Below are experts of layer 7 (counted from 0) of a mixture-of-experts language model. Rows are named router (the router's row for the expert) and show model dimensions 0-191. Each number is 128 + 24 x the weight over its row's rms, rounded and kept within 0 to 255. Numbers have three digits each.
After each expert's rows: "comes before" lists some tokens at least twice as common just after its tokens as in all text; "mostly gets" lists some tokens that are sent to it at least half of the time. This comes from a sample of Wikipedia text that the model never trained on. Tokens count by the router's weight.

# expert 12
router:138152115137131137158139107134139121145116137109129106119141108118137142120157107149118143101136147181106108152138134145131131108119126093105179147127129124095107106135135097137127163132108120152151114078144118115090123132113150161115139156142176117094111153112152112119113155087129114075097066159185141094124180119123161114130139160118087131113114129109110135167096160133139133103096144095126148081105151145164156115141144147141148180169157131131089130118133098138162155111094140126163150126130106147069126199176114093139127103128128141125142082115122098152109125119081109151
comes before: " ", "0", "5", "3", "4", "6"
mostly gets: " .", "%;", "°", ".:", "..", " ±"

# expert 121
router:120139131132109127144143146115128136154109138125136108093099120137150143164160119141127121127139160141121065159162163161130145135118106117124134161133129098132103091113144078158103153157108135161120115126178113121115159162117129149109151122120139100074102159135137120128103156084154131093106084145145139113083162120123129089135144142099117153081096144110119153136073161111144125133078118069133146082093135146133143147152191147108167154153149159150134146123140143163158131113057127124150152104152139121107129142143115082139107129125139133112170103136106092136095143102124115152
comes before: "=", "-", "==", "|", ":", "==="
mostly gets: " |\n\n", ";\n\n", " Candidate", " Votes", "″N", " Website"

# expert 44
router:137160124118162107126146153127171105138121177123151139102109083138130129172166111149111145128138147137120095137162156175142151108107068112124145150133155103140103108130153102135099164110108118141154107100142105161116150157078166159139151132131108127077125151103131090122096169090142146119119116147159171082129168131161151121116132130110123149106108106147097118135121155133114153121121134103114192113132133137178149080163136145134149141140159166129122126115170123147157174103115146108164129086136116149131155148156125101154092080128136127114139110101086114140117168110135119122
comes before: ":", " |", " |\n", " by", "(s", ";"
mostly gets: " Coordinates", " Votes", " Candidate", " Website", " Length", " Position"

# expert 45
router:140134130192112130131143125138111147119107161090139105129113093125141098128159135134123149131171159176099121158173154154157151120125114132110140130149147079092093076105130111136119149145077085150149102124157091146115163156101150163136147158128157106105123157091150124119083156104155135098122131135148140122105157119138166117081132145098121125090136127109108136172075140119118143093128157101108145125129165159145132125143175158119127134143162164150109113092173108131133153084115138111152123113142139131097146144140113114142127098114114157077145133127126090146119162123137103187
comes before: "–", ")\n", ")", ",", "),", "\n"
mostly gets: " century", " BCE", " ago", "ocene", " centuries", " BC"

# expert 43
router:107136121189134137145160119147116151136091149090150116130133087153129116147158124127123172091138128154144066139141136168174162125108106133125139162163146117111112107110131115122111152130095098150140099100158108156102136152126155149138158164134164109110120164099139092102115119103173133104089126136166124108113145137132162127101138169136121129096142086121097135139133164127104107121116147097114181090138125147155159090131149154123139134151151130126119127093144111193146146086079163120156148112146098155121158138145128103152101111129136137105151115089115125145131171086105109177
comes before: " (", " |", "\n", ",", "\"", "i"
mostly gets: "ensis", "chi", "kar", " Kumar", "shi", " Silva"

# expert 115
router:142180115130144129125151123145154156117114150106146124125125108127155133160148105141111147134142153157127093161141154139143149109086087136116154153137180106120093104120127115131092159101118124146159107111143128159119143147109190141141155153138146106064130159111138092116119142096164107077124104163179131108093171135127160123110180150109089124112132119133118128151120131135143136134120124114076150111110125131162136107132156148112129160127171132168110121111165104150174164119092148119156149124140113159113126162149129093152086103147119165090159121109122110154100144103101119192
comes before: " ", " —", " +", " .", " −", " MPC"
mostly gets: " –;", ")},", "%;", "aged", " |", "'\n"

# expert 39
router:147174125141145131161165124122135156148110141128148102099117107129139120161161138125097169117146126157106107158162131148140156130130104108068132123169153115113091128136154127151096134130095123154149106108139115172115140160125167151162160150122143100114124166116155117097111149109151113091120102153150162096126137111104150133108169170103112120082134103130113148130122155140131136121104153076122130107128155145141131143132148151144146154140143166161102126131136111150174156089118148124144144085151101148102178161176161117158115081158105129104139139090091084135079110095135087142
comes before: " be", " the", " have", " a", " not", " make"
mostly gets: " can", " would", " to", " may", " could", " will"

# expert 81
router:150159139173116110141176103155120114133116142111172116096089112108166145184141139153109157095151158163086092162145167147133163127119114131082149149153156105101110126104159108150087150129107108121170101095135078157112169157101180152160153135126121101117123142106154112094112128125142132123119091105150152094108129137127157097090145144099099159087129108096111127144096154100123129121120135096102175126122131142166171113143147142136123128143137150126131128088145117146143155110109143104164125108156115165111154158156129085139106109123124141116140124104105090129129122119105088144
comes before: ".", " of", ",", " to", ".\n\n", " and"
mostly gets: " them", " situation", " items", " him", " attention", " evidence"

# expert 89
router:142168108172140152129139141130119128163093162110168110096123107134135115152157129143111160092137163182120132149145170140123147108129099113082170153119131124108109120134133110126111166112098099168164115092171118158129135148095162153140143165137164112112119177095161097104118146114129127114116115121147167113102151146145182100083148174106091142111130108108102167143089135120140148116113142096114132083137121159132163116116146149148135131146147135117134120088149112136134148134097145129180136111156108171106141177137123099147116090123121130082164097119104096146109147113116112160
comes before: " The", " In", " He", " It", " This", " \""
mostly gets: ").", "\".", ".\"", "?", "!", ".."

# expert 80
router:133173117141128157138179087101132114162113137119151115114106068119137119132133136164121132089148151151136118150143144150157177125105089117104129185161171077116114125107150103133121177131073101134174126119153103142101153135094138134141173151119146090114107164109141106118086160117145129112116084117145156111099141115138172115092174148100079132116119117111131134167107145108119147119122144090106138107114126157146132133121142167121131164131147156143095100110146097127151168122091142097115148094158120117118130151121115095136103116143126157103157094115099077124121132109128120157
comes before: ",", " the", " he", " it", " they", " is"
mostly gets: " which", " when", " where", " because", " However", " that"

# expert 69
router:132146142158149130140135136128141136116106135134144124113146084130132132162151146147103143110140145181093094151185141125143154118145126120123138163159142114107138115099123117129122132077119113146146103115152098144103160169092168206147134125166151106102113132075164101109087122102160123079087111134188175078136130104125125122066147146117091094123123107147110118149112155095139155108103134093123143121138132145150160118164154129096123144161140134139126121136130122173154141116097139117127150111153131128118152137144128091141099112166133139121156121131118121161081141096106114187
comes before: "-", "|", "–", "    ", "   ", "°"
mostly gets: ")\n", ";\n", "    ", "\n", "})\n", ");\n"

# expert 0
router:138171137133148125131140156140146127111123157132145131104100115100147126152161109138110144085139122151128121172137141166131178110098106107098151136169126112102109109114155104152112169081100117157134105110173109149112133158096163135154143183121150078087136147096132098130098126098117089124117098154142130092114127138131154122091152142094098102106148082114105126122119139141125149139099125092113182116110157159142138152157158143114176119159140169141114114121159107142162127133113170092161120110133091154103159157155136096162097092123115134118127111100130089127139136122079117169
comes before: " in", " to", " by", " on", " with", " the"
mostly gets: " took", " located", " began", " played", " served", " moved"

# expert 62
router:139154136179142125131156127131161142138097168124147131114111086131151139157155108158105141119153144168132083170163154144141162106109059110121158137136169119116126107129124104142097164136116117146141105113154113138111153128120179150165140159139126114110120130106148096103104126105139134073120121176155151061107186122132152110110155129095095153091113115125113144119117146108120146138104156081094137099121124163155160113149162146122131151142159170176110140119157128167153171123108137099149144113142091159111137146122115081131104097142141136098143122129113105132097150118132133142
comes before: " |", ";", " |\n", ")", " |\n\n", " Racing"
mostly gets: " MF", " DF", " FW", " Apps", " LINEAR", " %"

# expert 40
router:142128125148161135127148154133142113111109125113149103106105095130144140156141106140120156130128125166126107161141152140154158105117093110118141156173143089106094114115162058133102142121112103130148125097149133175104181136103155169159143160133137114127130148089167100111077148108137132110108110129147143120122141134098161118128150134089112152077152117119090140124071137147129158088120131129095179128113145132160194087159142135152152150110154150135099137121132091129147135121120139085141142119152132143097170151177134088151102090134131132106139112121091113149111147096129120175
comes before: " of", " for", " in", "er", " to", "ist"
mostly gets: " Secretary", " professor", "incumbent", " Vice", " commander", " vice"

# expert 107
router:107137119138154117163148106144153134117112152110154101126101105090136132127152111141100131122141141166097111144132120168132137119113068130112144151141143088099125089125160103147098138116110108191161115094141109162084146148093158183159157125125155104116121143086132118107085143104138124097110101139153161084097142121149156116091154154120115100103140119135126130122100174086115136119110152085089130100121161140158149128136166138144145135135170136144105104074164100139161153087102144111135143101135100144117128160131138101128116109117121138110128134105107118165120146090122067167
comes before: "0", ".", "th", ",", "–", "°"
mostly gets: " twenty", "teen", " twelve"

# expert 23
router:138144122163130119119148112123171146119102130123144112107085107156163123144156121141086142117135127182119114141165163126152145104123091101113132143135148109127126114113148093136109139132122096147169097112166110128121130130097150130161165156136146109089116153094148098101114122105126138059114140139170141110128170133140139102095153174098110133105133136146103128173117138109140172102112162124079141109101114132155132116171136161144146145155184151148109124089174108129144174089110142103122139125139104162104148145171116126155082127114125155119129082108119080166129155092111110147
comes before: " |", " Cup", " League", " Championships", " Championship", " season"
mostly gets: " Carolina", " Atlanta", " NCAA", " Challenger", " Miami", " UEFA"

# expert 120
router:125156093135122133159168120128152101127123127110129120102096092131124147159171152150123155124164143156115127151147161133136153106086126136101135157136176101139130120115133088174130160143122130147153101105190108158095128123120155161165136143138149126099120155093124097121096155101151134101103090145168148106086146140118157097090142125112110105118118105129086133147104163129132156125092169102071145127132148149128139128155154150124136136149140136143125105131138100149136150101095143115137155120163128142103160176168109096138100115119118154088134092091075087162105143117120083166
comes before: "==", "The", "===", "In", "-", "|"
mostly gets: ".\n\n", "==\n", " ==\n", "==\n\n", "===\n", "===\n\n"

# expert 77
router:142159130156155132135140119138146131137109155120135093089093108094154131156142122167128124103147126149123080164165131147158173112090081103122159170139188111127121110124134100156099152119108119155164132116166131168093156153103155149164150173125145117109100146118157107102112124102139124113104105154160154103108193112130148114113143147108081139102132122131102145140122151127125141138079142086112132095126126149179170130153138143130142135138146157146095131115160084154143166118089129112155136110135090148120147147137151090151112094143140140085152091130112115152116174112112119134
comes before: " |", " |\n", "N", ";", ")", " J"
mostly gets: " Candidate", " BRA", " ITA", " FW", " GBR", " MF"

# expert 10
router:135151138153155147158154135128147143135076159113132118127122106130143148137134126137120145109146142160084116146186162142143175128116099116105151134158141097127132110108123087150117149129104111151128124107154111161095158161092160165168130168135156132111134145069147120123109141105175103111105084148156168089134143124110137124088128139120082147117165089109108140165095155120144149099117131084110124085093151159129159127135176122114150140144137134119119118095136072182151134093093142120145152086116118140125167179130132126122124128125140139096151122111108115157107147127115108179
comes before: "-", "|", "The", "==", "   ", "==="
mostly gets: "\n", ")\n", ".\n", ";\n", "\"\n", ":\n"

# expert 96
router:133172136134145132171168139126113116135071149099141123107108119101158128142176137156124163099157130152122119177171150154137130114121113121121157170156174114110126103076143117134095139124108088147144100094149073176109148154114138142133149153100145117128106149122145090109115157115139091103104106155160175118112139128143148103112132146118134123124133096134089121173098147136122145122109160079102143095121114156137137127142169164118145127147147157144097094113139110179172143096107156105168151115117115147118166164137136105124120109156142138114161101080121114151102141111106109147
comes before: " a", " the", " an", " which", " and", " also"
mostly gets: " includes", " contains", " are", " is", " include", "including"

# expert 123
router:152160108156113148134145123144142150129109149120142125117092090130140117152161105152072151081153142160108112132159158133169130108114079106112155166165142102081106116108157093148080145125122104139162103080147126151120143135110149166184150132124128122117125138096152106109108131125157138105101104143162151110113145139104151100095162173108102127076143101129120142134107133113139141102109148105095156132104138133132163120147140151146156131125155149158099139078162117164159144114118121108153149105144085146111156153129140098142115118120139135093139108105103100156112130081126100192
comes before: ",", "'s", ".", " and", " in", ".\n\n"
mostly gets: " Africa", " Pakistan", " Iraq", " Uganda", " Israel", " Afghanistan"

# expert 71
router:136136128150134115134166109097173148131123150115144107104126115135145108132166095136109117135160139167109129157152156156133145123120112093107141144161137131106091090101149111147109137108102102130120076123159095166103151146095173152133149146145164106085109140100175135108097128078150130097093111147159150107106159098138167106117135131121088160110141125099086148167095178111144138123114171111082151119111112135157151135169143126090132174152153149161085110095160125134163146112120150122164128123143130167129130144153131115143100107116116134089119122107132100128125145112092109180
comes before: " ", "1", " (", ")\n", ")", "^{"
mostly gets: " km", " January", " October", " December", "°N", " February"

# expert 1
router:135151106179131125132153130132137162145095159098169131107121097159151139156141120170116150110158133151140078148137138150148145076101096136086185153135145110124111109113132108115112171134077110166143113101129104145089147134125158156166165136114163104105114144098151098094112110100166145067110099138140141094070130133124155132100146129137110141105148114123111144128125144139134160103108139126099165116116124130160144118122160136123143154148141158135122145106162110175163146120114152113133156107138078129101139137146126099163119085104145131112163138116118126131118133094114130207
comes before: " |", ",", " (", "\n", " –", ";"
mostly gets: " Jones", "owski", " Smith", " Murphy", "ović", " Williams"

# expert 34
router:135129139153105149159154123144141120114111136126136121093090116128148153162161119148088128097172120151137104146173154155148146102105076111091136159176173126120105105114161077130086163103101091146146090103165120159096164148130152150160142162116147116116124127106139123123077135109142114093114116132158139105127137152131146117094142141098113132108154139135120136170097136120106141123114141087115152097089130174143190106137177160159133156156134147127102104093164118138140132109121147113145143106124109142100144149155115113145116086133135138099157098084106112148116112091107099161
comes before: " of", ",", " in", " is", " was", "\n"
mostly gets: " village", " Museum", " station", " Street", " Stadium", " Airport"

# expert 13
router:123139120187120141137130128152120120118118144139136112127105103121139141149148103145069139095150147143124102151148151143153147113103103131116149155147150123117109108090127098144088175137083129133132103096156109145090145124120135143164142139115138119120128131110139122122082112090162116096083104147179150075128155135126142098088168167131136113084148127138127149147121138116110146129108134098108158091106141146143136152123149198141169140161146166176113095127187118153140140100099124107133145117116113143089153148137140110175108112125142182096134132116124098165113150092119106184
comes before: ",", "\n", " |", ".", " County", " and"
mostly gets: " Mexico", "abad", " Mississippi", " Ohio", "burg", "shire"

# expert 126
router:121144131164160117154145133137122111161110144123158113142137101106143153167132114155117104113147131148110055150163156157134140121131082111091140124163141099129110095076139063168122142138102126131172085117156099119114134176094156154136131174118153110094123132116136106127112157087136107092113087141139148097091146143127150101124129137116116098095120134138125155161092157105114137096128135103116175077120123163148174100154139125139148124127132153169142138138136116122137155098138153132152159096117161166120142148138101108135106100118140145126143100097102069118120129106101087126
comes before: "\n", ":", " of", "==\n", " ·", "\n\n"
mostly gets: " JPL", " MPC", " Length", " Coordinates", " Turnout", " Phylum"

# expert 14
router:136173115154136149153134166154129113141108144096146103108119085127139123149146130142103160090158147163119128149156173129137145098120114128108164165137141125111093125126126105133121170109095107147168121116176132152113143162098153163150167147133138101107126151080167092123105152091144127118106098127155164118129137149127182103114147155131105112109127095144115148126100147126139164116118132102109134094103147165135165105107163149161137145166152144138135098095159095140155145122078134119160153108129121147082139165142116097160118104143123134077146109096117080157105139117085111168
comes before: " The", " He", " In", " It", "==", " This"
mostly gets: ".\"", "\".", ").", ".\n\n", "\".\n\n", ".\"\n\n"

# expert 36
router:124145135141146136128162154150124101140119170088167089092116110115146145136147116184128140108133130154098135155155153160151160122114084131122138121174130085085095095101150108127127166136114099160140126104163110162101146124104167150172148170134138126114099167113130096124087141103144137114125097130131108110109136120137158134105153147073119133085165123130115119144109162133170151105105147115098137096107177161161174119144150148149152143171175143145122117107131104136119149112093154076148143095157115148121152141137135121131115095157123144108164124118112084130107124100096119152
comes before: " of", "ed", " to", " in", " for", " as"
mostly gets: " first", " final", " last", " part", " addition", " debut"

# expert 52
router:098151159159143103157132151160114123133118144109147134125114099096163115146153101156131175094140142134111123159143133190140166116098109147105142154151157111092122091110181119135117161122106092174124102092146099151103133154124143142137135141147158100103125160112131115114089153099145092118114113145157137106120146158135162142111152165087123146102121093124093115152104146144118139132101138087119170099107164135155129120150160138119140171139153173147107077107155097141142147101104178091170143121146118165106151136146140120136097129133136146117136121089123075147096142105112106152
comes before: " by", " to", " in", " as", " with", " from"
mostly gets: " located", " known", " used", " referred", " refers", " seen"

# expert 99
router:132147144181120123147146118153116118128109139114156114114103107111173163174148140147124154097172135165108102178163170146140132132101095122106145152170160139107102098086161111148079172116110075131145105101155100163085150148126162140136154151124166098124134140112155110125103163128157121110119090138144163110126146133144163096070138142106135162106145128126118156152092156133120130122102151093115143117106123157149172115157144143127129130156124151153113121108147130149137134123098162107154142115137126156077147131140109110125107120145125158102157101066112107126108132106109092152
comes before: ",", ".", " of", " and", ".\n\n", " in"
mostly gets: " water", " space", " aircraft", " equipment", " roof", " buildings"

# expert 68
router:140148119158143114142134127133175126129111138130146094110087086113148138154156112147089121127151126168118093159149147151149142100098104086122139177143164120136114092130129078160122163114116120147136125103190132136117151147101138164167142158111146106092100134112135103121121134101138102097121116142179153080111196124116145093097151161104106146122137116135122129148104151135134153134077170111119132103092130148180140115154134155132148118163150150155088136114155122133161184118108122108142148117163092149107138152148147124147089109137114141120165099126122110178109158113122112139
comes before: " |", "_{", " States", ")", ":", " Cup"
mostly gets: " MF", " DF", " FW", " Chevrolet", " SS", " Haleakala"

# expert 59
router:129200130138145143130155146118122117139113161084129119120089118128138136164134132147112177121145165151132127181145134160150164112118112124129183159173131124104144110135160125176110144121103116159177103096166112133078148169076139149137129123120138129125125167111177112133110150106130132097102105146162150101142138144120149091104165149104090127111129120112105125151094138131106164111096148107079131120112125152161142122139141140116148148136149154148128111087148108156168167127104160094182153122135085123116171161128157106140104118122114143113167095129116105143119124121111097146
comes before: " a", " the", " well", " \"", " an", " part"
mostly gets: " became", " because", " as", " become", " been", "As"

# expert 90
router:133146139150130119124150134163156120113102130114141117123096089156153142154154090136081125114127140181116103131181154120133140101105072113105156129167136115126117094117138070130073154098141116134125079073154111122119144120104163138171145135124133080061121135121150098120105117102150124095118105161167140118129153151124129124108146157107100135117151115121112138132100139097161155104139142119099148103123109137140138083145166156112142144135160138171107142077138130152155154102106164133147157105142086151126141156154129111158064124135129114111134117114110098160122136116090111155
comes before: " (", " |", " League", "\n", " Cup", " Championship"
mostly gets: " Cup", " Championship", " Championships", " league", " Olympics", " League"

# expert 5
router:120137140140149145167137125125137116159112161123165111099090091137146132163154129138095139114154139177100096158157135181162144129089092090105148135146146111113139122098138112144105143107115073168130133098159120149122139127079164152160146129121138105095138160117150112115128159103139121109107120133140136064083178133133144124088137129114116122112115120132100136130092146097145142115116139102137170125112133138168154124157177122146126133140136136145125102103151090165184159115122147140141149116129132139085136170137116088162121104149132142130144084113134117181113159096110078170
comes before: "0", " |", "9", ".", "6", "5"
mostly gets: "3", " Clade", "|---|---|---|---|---|---|\n", " Set", " classification", " Pos"

# expert 3
router:117144124160113127138127131133128137123108141131154101109118118132164127144158147139103147092146150154113094134151178149129141095093109115098185152170135096113113120095168110141087186102101087159153127093176121132106146141105155151143141162124170086107134139104147092125071125121129153098105121131157155108122141143108141088096173157099127134111150118116126164135093140116115160093099134101108164115111176151135164118156150131158115133131137155156115138095117125143141149098104135129153145115129135154092151147155135086172091091129142144123111113095100082161113147118129103156
comes before: ",", " and", " of", " in", ".", ".\n\n"
mostly gets: " education", " medical", " Arts", " Science", " Health", " Medical"

# expert 110
router:121158117146128137172133151126135142107097133095142133124132106123146134124152128152095143111138119160135125144154140141138165110099105114118138135152148096119112121120157113151102137134101120156142114068153104146121131157114149133161156148128150091108087165100184100076109123105133114102123110135148153081111186145125128098112162150127095113099134102135098143121115145130137184100095153103091126093124138166147146111125140191115139123170170176169103093120133113140148154088113126102146158125113127146144157148140130108170089073150139162088103097108115127177103135116109121145
comes before: " the", " New", " University", " St", " San", " B"
mostly gets: "At", " at", " attended", " near", " renamed", " mater"

# expert 47
router:135142129144146154150153124119121142134107174124159107123112106104131156159136145148108130117152147192093104157149150145150126134125100115103175145141140121079131071125154119164101133100116085144157096092138119137086164142075151145143151143123152090134133124090152114090091160117160122115094091147135164098102153100145158087076163153110132139106162101115113143148095161107161136124107167099104127116133145141148148131162162132121126133147150139137105089103157124143149127130108143090143129115166096132088128167128158117134129130140125156108141110098108124154097117100134080162
comes before: "0", ".", "%", "5", "th", " million"
mostly gets: " twenty", " six", " twelve", " hundred", " five", " seven"

# expert 103
router:148183143167128132124190115117105131157096127122153083110093091125163126124146134144093160092133113147091133165173170146176155127113123141112142143166160080120087128112122112156102163108095109162147114110146104153084139114123135161159151137110148131122119131069141109092120159109143132107087082129153140102120129132115166133111148150110090151105150121153120130142129160104169143123095136099127162122119138161143165109133149170142140144142147138136104129094157107150148163098090164114121137080115114145115131144146123090155115107125136162121127117115114089145114134098138104162
comes before: " was", " is", " had", " has", "'s", " became"
mostly gets: " he", " she", " they", " He", " It", " They"

# expert 57
router:125137130124147112175131157133156097123128133113152109097086096119155152172144122150099137103155131135123099172150142173141132136100099121111148131171165125109099121078168085149093178091111119134149097133163100158094138161114166145140150148132152116094119149115156121123063159088154110107105108137140172082117149140138145110106146140114126154108143125133122135150105166128159162123126134111126156110090108136195171109156159160143139132178135141135112114137138108131143139129100167124154133114134156143103142142169123134125106116129101152108175107089126089137100132106120124150
comes before: ":", " of", "ing", " by", "ed", "s"
mostly gets: " Coordinates", " front", " Location", "″E", " Binomial", " head"

# expert 91
router:151167114133132120143145123111157143130076155125150095132092103125153136127127111172093126112163142127104082161133149133141171137093104090099125137138128111108128127139143100145089156138117118126151107087154130164113152126115165151140159177134136091116131176105130092138099153073133115090073106161162149110118136113145151110121124168129114118125128091109084118151096142102126151138108131102109166098133142147150145130144160137121154159134167161167121124113126089163136156119061133119140138115131129156127162187140113082130089090141154125092144111106134123154117147099122106149
comes before: "2", "1", "3", "aged", "S", "M"
mostly gets: " (", "(", "′", "|---|---|---|---|---|\n", " (#", " (\""

# expert 113
router:118169108138134144156181140116133127139101142113149093129107108126141105115181135141108152108165130145128107164148136147147162092084108119120146144145159113105090113100132122119106159134120108184170125073142123173121143152113146151136181147119154104110115135093142114107111128092180122103091088142160126100111160135114123134112158151098098127109143133138114158153085154132120162120105138117118139092099129131149172106123181149131160137149158164134092116102137111164131182100119148100134144094131109155124133155150111111158102099135153144088143139120126105168119159113123103176
comes before: " ", " and", " United", " who", " New", " which"
mostly gets: ".,", "),", ",", " &", " et", " mater"

# expert 28
router:125158103134118141122151147105164157116107151086163133123087131150128113130139105136105132089142131171134112142127166149144160115112104119109164154148150123121100084116121097149103119110121113171151123095140096184116140145115154150142167137116171106069132180117159105107085151117149125113108080154143145121097145123129140123084138173127074114108135108114106119134118154126135156127127137097099135108125144163149132140135157140120168156140143126165113130073154114179171149102117155132149127123137088175125129160149119106151088077124146122116168091093130099129125153106103124135
comes before: " the", " ", " a", " his", " June", " October"
mostly gets: " during", " In", "In", "On", " During", " in"

# expert 117
router:104182127144133140155141137097143138141106168111131114097123112117135152125189133146126116106159150137106113148147171156152143123117071123106143155167166065105133092115135105148102153138096085161141100106138098163130131139115132156144146140136154085096100154105162102097076150109127134095100109160146131097096160134128146124104120142097116120098109120124087134160114145099134131133090161081116145107132134147128133118118156147126142156140140152140106093103142127140167125128113130103144159087134090176128152142169130122151122086149128134110180101105096111131096161102111093129
comes before: " the", " a", " his", " this", " its", " birth"
mostly gets: " of", " among", " Of", " Among", " regarding", " representing"

# expert 4
router:140181130159137143167133133117145152141128152103156119110096123112181150147157126146133119111150152139097051145143155148122158140109125108110148153154151103080114120133157125183116132118108092134153108112152078162126137153124153147121151162145150091107118154117170113077093160119136116113126109142161156095088156112108159103101165155112104144108105097126109139161120178129114141099106154068107141094118136140127126119144148149120121159126149134147107107105141115152150126129102146125171158117167104153105169158150142112136116110136130142101146087110102089151116116119109087139
comes before: " the", " a", " their", " an", " its", " this"
mostly gets: " about", " regarding", " reduce", " increased", " causing", " allows"

# expert 24
router:146149123149138120150148142126138131119127148084123109130117115152196120134140134132113133117163144167139115178168162145140153095086076137113141126134158109123090113117124110126124163147088114164150114093164117150115139166101168148151159140126152102101135127105155116093104140089148111109115113149156140110104144114129163113114140138135092120098154130143120145171090134127135145081129126092085140089099132160143167111116190170134144127157151144156130112114141122148138154094079149128176155123127113144109141132142141087158115074142130152082136126095117094158102130103113118171
comes before: " ", " ·", " —", " MPC", " Haleakala", " JPL"
mostly gets: " MPC", "-STARRS", " Stadium", " Cemetery", " Arena", " (#"

# expert 75
router:136135140142138126138190118112147142125121172122150132130121119103141143147150149151102129124147133136128097200139130137146149092112101099124122166133132117118096117119153106188102146105112123154152090095150126141113182126107173138155135137142179129099099133105171113095110131101140117091102095139164161114100156110135161125102165151089109152108137115125120167129116157120136142133111133084117145116102125151137135111128165148122121147124163140143117104079123099163177170126109134134147150099154110152120136177140120089136115093153137151085177125120110119173095148128106100184
comes before: " ", " L", " W", " A", " D", " +"
mostly gets: "′W", "%;", " –;", "frac", "mathbb", ";"

# expert 74
router:123151116138143143130152151094145157180103140101169116086117094131158122167153148137114149084136158145102121159156151138134154122113098121115144175144118085088072116101146102180128164132109129145145114114142079165101140123105140151128139143149165119096116163092117096105116150110136124112094101131159132108100130141140176120120157139094091129103132080123106131137137200126128149103101148113127158124129165159140129128129161164116147163135154130119131119132149096148166132102074142122172120082157085155119134136129144118142117103116121124124139125074123103147098145119105123158
comes before: " been", " that", " a", " to", " the", " not"
mostly gets: " has", " have", " had", " having", " took", " make"

# expert 53
router:159139150155147138139180138144147110154128139137153118125118127131125141132150103170109116119158121179094088142172151175130143131114086103100118169156126130080103099120143103154104166145122106143148114100158107135120149137081122167115143136118142103118120157127150123118115143085144105110094064164170145100111157099111137117095132141116086137106136098080119144151076163142105134124092144104117150103122118131149174118168127127101136145143195142176098096127137106134146159123107135122146140099113116156110156147141136118150112124144114154098129107112129104136103135102108089182
comes before: "1", "3", "4", "2", "5", "0"
mostly gets: "°", "′", " −", " months", " years", " +"

# expert 87
router:133144126142142128151173135112151136124119159117145108108118108110163120129162116152091149103131138140109125142141138181157168124068087111116147170132191099102108116098141106120121175103086116180145102119154113160118134157083149138151142127131154115100120155116152113118093179100153123102097105143142144131094141121095175110105155142113108137111138133149117159150110164114145158117099133108112141093118141166156147130125144140130164159132186155120113121096168112139152122090114150085134142107136124136091133160151159121160128081124166140097128109122103092128121141102106105166
comes before: " ", " was", " years", " his", " September", " year"
mostly gets: " During", "Early", "During", " Died", "On", "died"

# expert 27
router:141204110134125136114170126118129136148103155145173116120085121102147111130144139165116146088140122162098123162152148134124149126115104117105138147179158111102081118115117127136082146107092099154132094114152096156111147153100127143141152130129144098111122171084161107090125137117158100113113083126153146110095141134115138112074159149114108154110145084118108121183092143131141132123113149121110144123122126127140171118141142141117137138161167145136120123096144106156151161121096151106172129079145111160122156173155125094147117101135133140109145104116113084165129143097113077156
comes before: " and", " but", " which", " the", " with", " including"
mostly gets: " but", " and", " thus", "\",", ",\"", "},"